Experts of a small language model.
Size: width 128, 30.4M parameters.
Experts: 256 experts in each of 7 layers, 48 PolyReLU neurons an expert, 6 picks a token, a sigmoid router, a shared expert of 128 neurons.
Training: a variant of Muon for the experts, 4162 steps.
Below are experts of layer 2 (counted from 0) of a mixture-of-experts language model. Rows are named router (the router's row for the expert), up (a neuron's input weights, with its number), down (a neuron's output weights, with its number) and show model dimensions 0-127. Each number is 128 + 24 x the weight over its row's rms, rounded and kept within 0 to 255.
Before each expert's rows: "mostly gets" lists some tokens that are sent to it at least half of the time; "comes before" lists some tokens at least twice as common just after its tokens as in all text. This comes from a sample of Wikipedia text that the model never trained on. Tokens count by the router's weight.

# expert 230
mostly gets: "tions ", "ations ", "ies ", "ties ", "ts ", "ates "
comes before: "of ", "and ", "in ", "to ", "from ", "were "
router [103 129 133 115  70 140  94 125  55 117 128  90 147  89 128 170 136 119 139 112 170 120  81 139 129 118 132 108 132 134 143 145 144 113 120 146 153 124 117 117 132 149 115 116 113  64 177 110 106 137 135 157 141 129 107 141 168 110 118  96 132 114 102 107 135 134 145 151 160 140 134 132 124 136 120 122 136 183 125 140 125 119 116 134 134 147 138 121 125  56  95 116 168 154 163 112  84 112 115 153 111 105 125 118 156 148 132 130 122 141 143 162 150 134 131 123 130 133 133  97 112 129 156 200 160 186 128 139]
up0 [166 143 136 122 106 130  97 150 107 164 157 134 157 150 118 142 129 113 129  83 130  74 127 145  76 160  85 175 144 116  93 150 136 121 135 124 119 130 118 136 130 113  86 163 130 165 127 128  79  99 169 128 100 166 179 137 118 124 110 135 111 139 133 104 105 175 121 124 123 131 104 138 150  67 115 139 125  99 151 105 124 143 113 162 113 105 169 120 137 151 107 158 109 139 136 124  87  91 115 160 132 100 162 133 129 109  96 112 127 123 129 109 157 174 104 140 163 154 148 143 115 164 142 152 130 144 151 135]
down0 [146 123 121 118 134 136 131 169 125 139 139 119 131 102 111 145 130 148 144  92 123 122  71 133 150 132 170 142 141 150  86 127 107 159  99 109 147 144  50 141  87 128 114  88 119 130 151 126 160 138 181 152 131  95 156 117 148 111 132 141 158 132 112 131 101 115 133 114 135 108 140 160 156 153 111 162 139 170 138 162 118 120 124 116 117  80 116 151  95  98 149 108 106 135 125  73 154 121 161 145 123  87 131 116 118 129 150 161  99 115 119  82 107 156  87 139 130 100 102 108  86 130 154 139 162 102 140  98]
up1 [138 142  85 127  93  87 138 103 123 132  92 102 103 126 137 181 111 164 167 119 157 124 158 118  74  69 105 135 134 150 117 129 163 141 139 161 105 143  82 113 115 134  97 140 147 102 148 118 162  96 128 117 146 110 102 108 108  95 150  89 125 159 131  88 151 121 165 107  97 115 134 107 128 120 117 106 115 126 108 119 159 135 129 131 129 149 117 124 158  84 132 143 128 121 147 119 105 112 118 116 151  78  85 114 110 158 108 104 146 126 120 166 169 119 149 129 100  99 111 116 142 121 145 151 177 112  80 130]
down1 [159 134 141 154 130 169 161 123 132 149 167 121 102 146 145 144 113  86 111 132 134 123 147 105 152 124 119  75  84 158 127 113 122 131 153 176 115 130 109 126 161  85 127 138 112 149 121 143 155 157 142 167 130 105  90 167 147 145 118 126 126 115  91 117 118 144 128  91 124 125  98 142 100 148 121 110 152 149 144  89 128 169 173 159 109 130 102 164 112  93 121 112 152 126 129 158 129 118 133 106 149 129 199  93 167 153 120 136 102 125 115 147 152  65 107  88 119 147 125 160 123 115 132 110 137 154 162 142]
up2 [108 102 141 112 165 123 122 160 126 165 145 172 139 108 125 123 134 136 163 127 163 141 143 143 110 135 163 146  83  99 140 105 132 123 138 132 134 119  87 117 102 125 164 131  84 150  52 135 143 156  84 168 112 139 136 131 132 139 155 145 132 151 137 152 158  97 165  96 154 146 109 113 159 133 129 123 122 155 176 135 144 124 109 128 149 107 115 118 160 139  95 127 157 155 113 131 156 171 175 131 157 123  98 102 104 145 128 155 106 148 149 137 149 107 122 110 114 185 181 110 120 124 126  92 122  84 143 113]
down2 [137 120 134 134 104 148 132 161 115 127 131 123 148  96 112 139 103 128  92 125 187 131 121 103 125 139 122 168 153 155  85 141 158 109 128 164 137 151 164  68 139 133 147 154 110 120  78  98 163  92 117 167 116 131 103 157 131 148 136 142 156 148 157 106 113 163 116 102 117 114 137 154 133  90 163 113 100 158 184 121 146 139  88 123 104 136 177 125 166 125 130 139 147 117 108 114 155 117  91 109 104 113 153  86  94 159  96 144  90 142 155 149 114 115 158 137 117  97 154 109 110 124 123 109 105 107 125 114]
up3 [150  96 126 127 123 154 122 110 111 102 100 129 165 115 143 105 131  65 135 128 137 115 111 130 129 178  92 168 139 123 150 105 132 100 145 175 107 145 115 161 114 111 161 129 133 104 136 132 116  97 182 125 128 156 116 130 125 164 118 127 139 126 102 160  91  66 121 157 115 131 136 190 116 102 106 139 132 121 102 134 138 103 107  99 111 124 162 129 112 126 123 124 161 103 122 124 148 136 163 145 106 173 113 129 143 121 146 107 123 115 135 139 115 176  77 126 100 179 169  98 136 143 100 132 155 141 131  73]
down3 [ 73 129 143 149 127 145 117 146 149 141 105 146 125 138 172 101 156 102 161 130 140 137 134 158 153  82 109 134 154 101  98 122 117 136  74 127  92 149 131 132 140 132 135  78 104 125  95 131 100 137 159 120 106 132 114 125 121  84 165 153  87 146  69 131 166 147 122 181 112 145 146  95 121 123 140 149  93 118 127 162  83 126 149 186 133 145 149 144 163 120 147 121 145  83 141 122 108 150 159 143 139 116  90 128 118 116 133 139 142 121  88 130 111 122 128 159  87 117 170 137 122 144 110 113 134  96 152 109]
up4 [148 102 155 134 113 104 115  66  99 108 141 153  77 131 102 114  91 129 140 107 152 124 131 124  96 131 129  92 123 180 155 130 144  96 110 104 135 102 130 108 130  92 150 120  90 136 109 127 145 113  88 140  97 107 135 114  91 118 149 132 159 126 129  99 134 127 135 154 115 106 143  81  87 145 130 162 165 167 142 117 137 107 121 138 160 144 141 150 140 153 157 139 124 182 167  92 131 118 127 139 108 140 116 160 138 157 170 133  96 133 140 112 140  67 161 138  92 122 136 136 101 115  74 130 120 117 116 167]
down4 [132 145 140 161 120  81 138 107 133 110 124 142 159 128 108 128 114 116  96 110 111 160  98  86 144  83 139 135 133 139 143 125 121 107 104 130 123 181 144 111 131 104 140  97  94 175 121 126 145 156 146 124 149 133 136 109 111 127 106 150 121  82 143 122 158 119 102 102 120 158 123  94 100 111 102 130 174 119 164  95 160 106 140 144 138 138 143 139 124 123 124 171 101 118 167  94 161 145 137 109 112  86 107 122 137 148 167 170 169  98 132 130 120 184 153 120  99 107 107 177 134 179 144 135 173 119 137  99]
up5 [131  99 131  79 142 111 133 146 127 108 108  72 139 102 129  84 180 119  96 182 112 122 134 136 146 132 122 131 150 117  98 118 151 124 134 105 133 106 134  74 128 160 146 121  81 109 148 148 112 154 107 103 117 136 134 148 134 128 101 112 177 154 118 134 118 163 193 104 119 114 127 101 134 128  95 159 110 142 145 105 138 151 128 127 151 103 119 176  80 126 112 130 164 189 147 123 132 115 150 142 152 149 133 109 175 141  97 129 131 119 121 138 125 135 143  98 131 171  98 115 178 156 144 113 131 155 119 143]
down5 [159 129 132 151 165 150 137 143 114 135 131  87 135  91 134 115 142 174 102 109  79 132 175 130 129  96  93 138 115 110 115 150 147 109  99 172 165 124 105  97 125 113 168 133 144 146 117 118 151 117  84 135  73  83 127 151 128 136  95  98 144 140 122 110 121 141 158 120 110 138 117 144 144 121 163 116  82 120 107 132 164 149  95  70 112 135 116 135 145 118 147  89 103 137 169 125 160 126 101 137 152 144 136 137 185 115 135 143 122 166 107 127 138 178 112  99 137 120 118 151 170 120 141 136 170 140 125 149]
up6 [148 169 161 125 128  86 171 128  89 119 168  95 115 128 130 109 134 122  67 156 146 149 161 131 129 114 145 131 157 196 104 125 133 127 109 123 102 150 141 107 126 129 117 119 137 132 183 119 153 104 128 133 148 128  78 147 133 143 115 131 143 139 125 116 141 138 108 111 133 134 138 139 140 100 126 120  82 173 177 135 121 132 135 134 145 120 124  71 139 117 113 112 159 120 152 139 163 142 151 128 106 134 142 136 161 147 125 144 123 108 142 142 121 154 150 132 108 150 221 157 162 155 128 123 148 148 164  81]
down6 [100 156 159 147 132 139  85 132 136 157 153 137  87 135 154  98 116 123 163 144 155 141 137 116 100 130 159 111 147 120 110  46 149  95 142 113 136 106 146 157 121 186  95  82 121 145 118 147 116 104 154 138 123  97 125 138  87 112 115 149 119 156 116 112 177 113 118 119 142 117 157 120 136 144 124  80 139 104 140 126 114 135  84 128 135 109 170 138  75 136 131 124 152 148 135 145 145  96 107 138 105 114 104 146 113 107 135 120 178 156 140  94 138 133 121  84 138 133  87 141 128 145 138  70 166 140 127 133]
up7 [189 118  82  98 124 154 110 166 133  95 146 129 141 122 145 149 154 107 173 132 136  81 143 101 149 162 125 153 124 109 152 100 154 131 118 155 171 117 101  96  98 127 116 123  87 112 143 113 151 129 134 135 126 124  99 143 144 131 118 158 139 171 137  68 116 125 131 133 138  72 116 135 142 132 136 127 144 126 121 104 118 116 157 139 135 151 155 144 153 123  99 116 180 127 135  96  59 121 122 140 109 124 104 119 109 147 134 161 141 144 131 158 132 116  93 150 153 126 141  87  85 161 129 172 102 112  83 121]
down7 [139  74  93 132  79 112 121 140 192 133 137 127 112 145 124 136 129 152 108 102  86 154 126 129 120 140 145 160 121 114 139 146 158 136 172 103  91 135 103 137  95 123 127  94 126 126 137 138 117 127 140 143 179  98 136 118 138 170 132 127 130 131  79 103 136 144 136 129 143 110 134 134 114  95 111 146 124 157 137  96 120 139 184  81 151 146 106  71 126 176 123 130 106 128 113 121  94 131 149 146 142 158 183 154 112 111  89 176 117 125 118 161 101 120 104 164 150 131 159 133 145 109 180 124 145 136 140 126]
up8 [129 130 131 117 144 155 118 113 126 140 131 168 103 123 122  97 137 127 116 131 118 138  63 120 116 165 108 111 109 101 151 132  69  84 142 173 138 107 132 129 115 155 112 133 144 104  91 128 155  93 113 159 153 154 179 122 131 124 134 103  73 149 146 126  80 160 138  98 123 146 176 112 117 140 124 147 108 112 102 118 174 148 105 119  96 114 123 110 139 138  89  96 123 146  78  93 121 145  95 150 149 111 132 144  74 112 123  95 129 162 103 121 162 101 124 106 146 117 125 126 112 165  96 144 114 159 115 133]
down8 [112 107  93 136 135 108  99 109 165 109 120 130 138 133 141 120 149 103 168 142 182 108 179 129 163 105 148 118 158 147 135 181 115 120 139  90 113 135 132 119 134 164 113  94 142 111  93 111 156 150 162 141 121 138 137 114 142 162 137 117 141 138 148 174 154 100 145  94  99 168 116 138 102 131 159 129 184  97 114  88 160 139 140 145 109 141 159 121 141 139 107 100 101 123 164 157 121 163 153 110 115 123 115 125 108 120  75 129 148 167 105 128 135 132 129 171 156 106 108 173 150 121 142 128 130 115 171  97]
up9 [ 81  92 174 126 104 111 103 133 133 121  87 134 165 143 132 163 159 139 128 134 161 113 133 147 113 118 177  95 156 153 129 130 143 159  86 142  86 152 130 115 113  85 101 100 134 154 131 117 129 119 140 128 111 123 131 136 112 115 167 130 107  53 138 100 128 151 108 151 163 113 121 123  64 123 149 131 139 120 120 127 117 111 138 163 114 167  99 120 156 107  84 130 144 103 131  98 134 121 131 150 131 148 118 100  83 126 144 113 165 132 135 113  76 157  83 124 141  88 162 142 129 101 119 158 152 126 130 124]
down9 [181 109 132 115 153 187 107 132 164 135 115  92  84 150 129 157  78 145 146 136 157 138  79 123 113 144 165 136 161 120 132 143 146 131 100 104 157  97 139 138 113 121 144 147 129 135 146  76 146 100 130 105  92 108 145 155 128  93 117  98 134 153 116 112 175 150 106 132 202 121 116 103 116 101 146 124 113 139 155 170 120 113 117 120 170 121 140 107 122 169  69 106 112 131  86  92 122 141 132 120 118 143 134  86 130 102  95 118 112 154 138 153 108 141 147 133 123 110  98 121 125 139 115 129 121 122 141 109]
up10 [124 121 124 142 139 184 117 130 108 112 105 143 160 149  95 107 127  99 106 103 157  97 107 127 134 121 113 145 186 108 100 169 126 126 141  87  92 105 129 136  84 110 135 143 121 102 122 121 169 152 153 140 170 158 134 132 112 132 127  84 133 119 187 169 130 177 158 144 136 137 116 147 144 174 126 135 142 132 125  98 130 107 118 116 100  86  81 122  79 122 169 136 118 143 157 151 122 156 136 150 158 145 123 175 136 127 143 121  95 105 131 139 107 100 124 144 143 138  99 164  92 104 138 137 102 110 157 110]
down10 [134 104 120 132 148 121 135  94 131 121 166 109 152 141 126 107 168 105 189 117 111 122 106 117 175 112 114 126 152 115 179 155 131 141 127 153  90 111 109 168 127 122 154  83 176 144 136 152 143  93 142 177 111 127 144 103 122 174 119 111 153 132 117 152 120 139 179 156  99 144 126 121 109 146 114 118 122 109 111 152 161 132 142 139 115 146 146 102 133 141 141  79 166 102 111 139 172 143 130 138 130  70 123  98 163  93 150 147 127 158 149 132  71 123 115 133 137  97 137 131 122 134 149 135  84 125 165 139]
up11 [142 109  71 114 142 130 128 134 127 121 126  98 126 139 121 142  94 139 126 101 125  79 104  89 110 113 135  98 119 122 171 156  96 161 190  71 128 119  75 115 106 122 132 147  77 108 123 101  97 110 193 114 151 112 157 130 104 144 140 162 155  76 137 135 122 120 159  89 163 119 153 148  94 121 134 126 128  95 127 135 112 139 143 144 129 149 113 137 142  82 133 158 116 154 104 114 121 102 118 137 133 155 131 136  78 120 128 135 108  99 121 103 144 154 169 120 124 165 103 121 105 111 138 129 152 101 134 147]
down11 [127 146 158 158 109 119 136 112 170 146 147 133 123 132 146  82 116  96 129  97 147 111 142 136 142 106 143 110 134 146 142 113 159 129 145 149 125 131 106  95 172  89 101 148 128 163 124 139 162 174 115 144 146 106  84 195 132  75 110 155 121 128 116  98 133 141 109 109 135 104 147 111 175 150 116 113 138 121 139 158 138 136 132 168 103 120  83 116  98 119 101 127 137 120 157 144 163  97 100 148 110 136  79 103 145 170 145 152 169 143 145 110 140 151 133 120  81  99 114  73 131 134 118 135 167 125 124 155]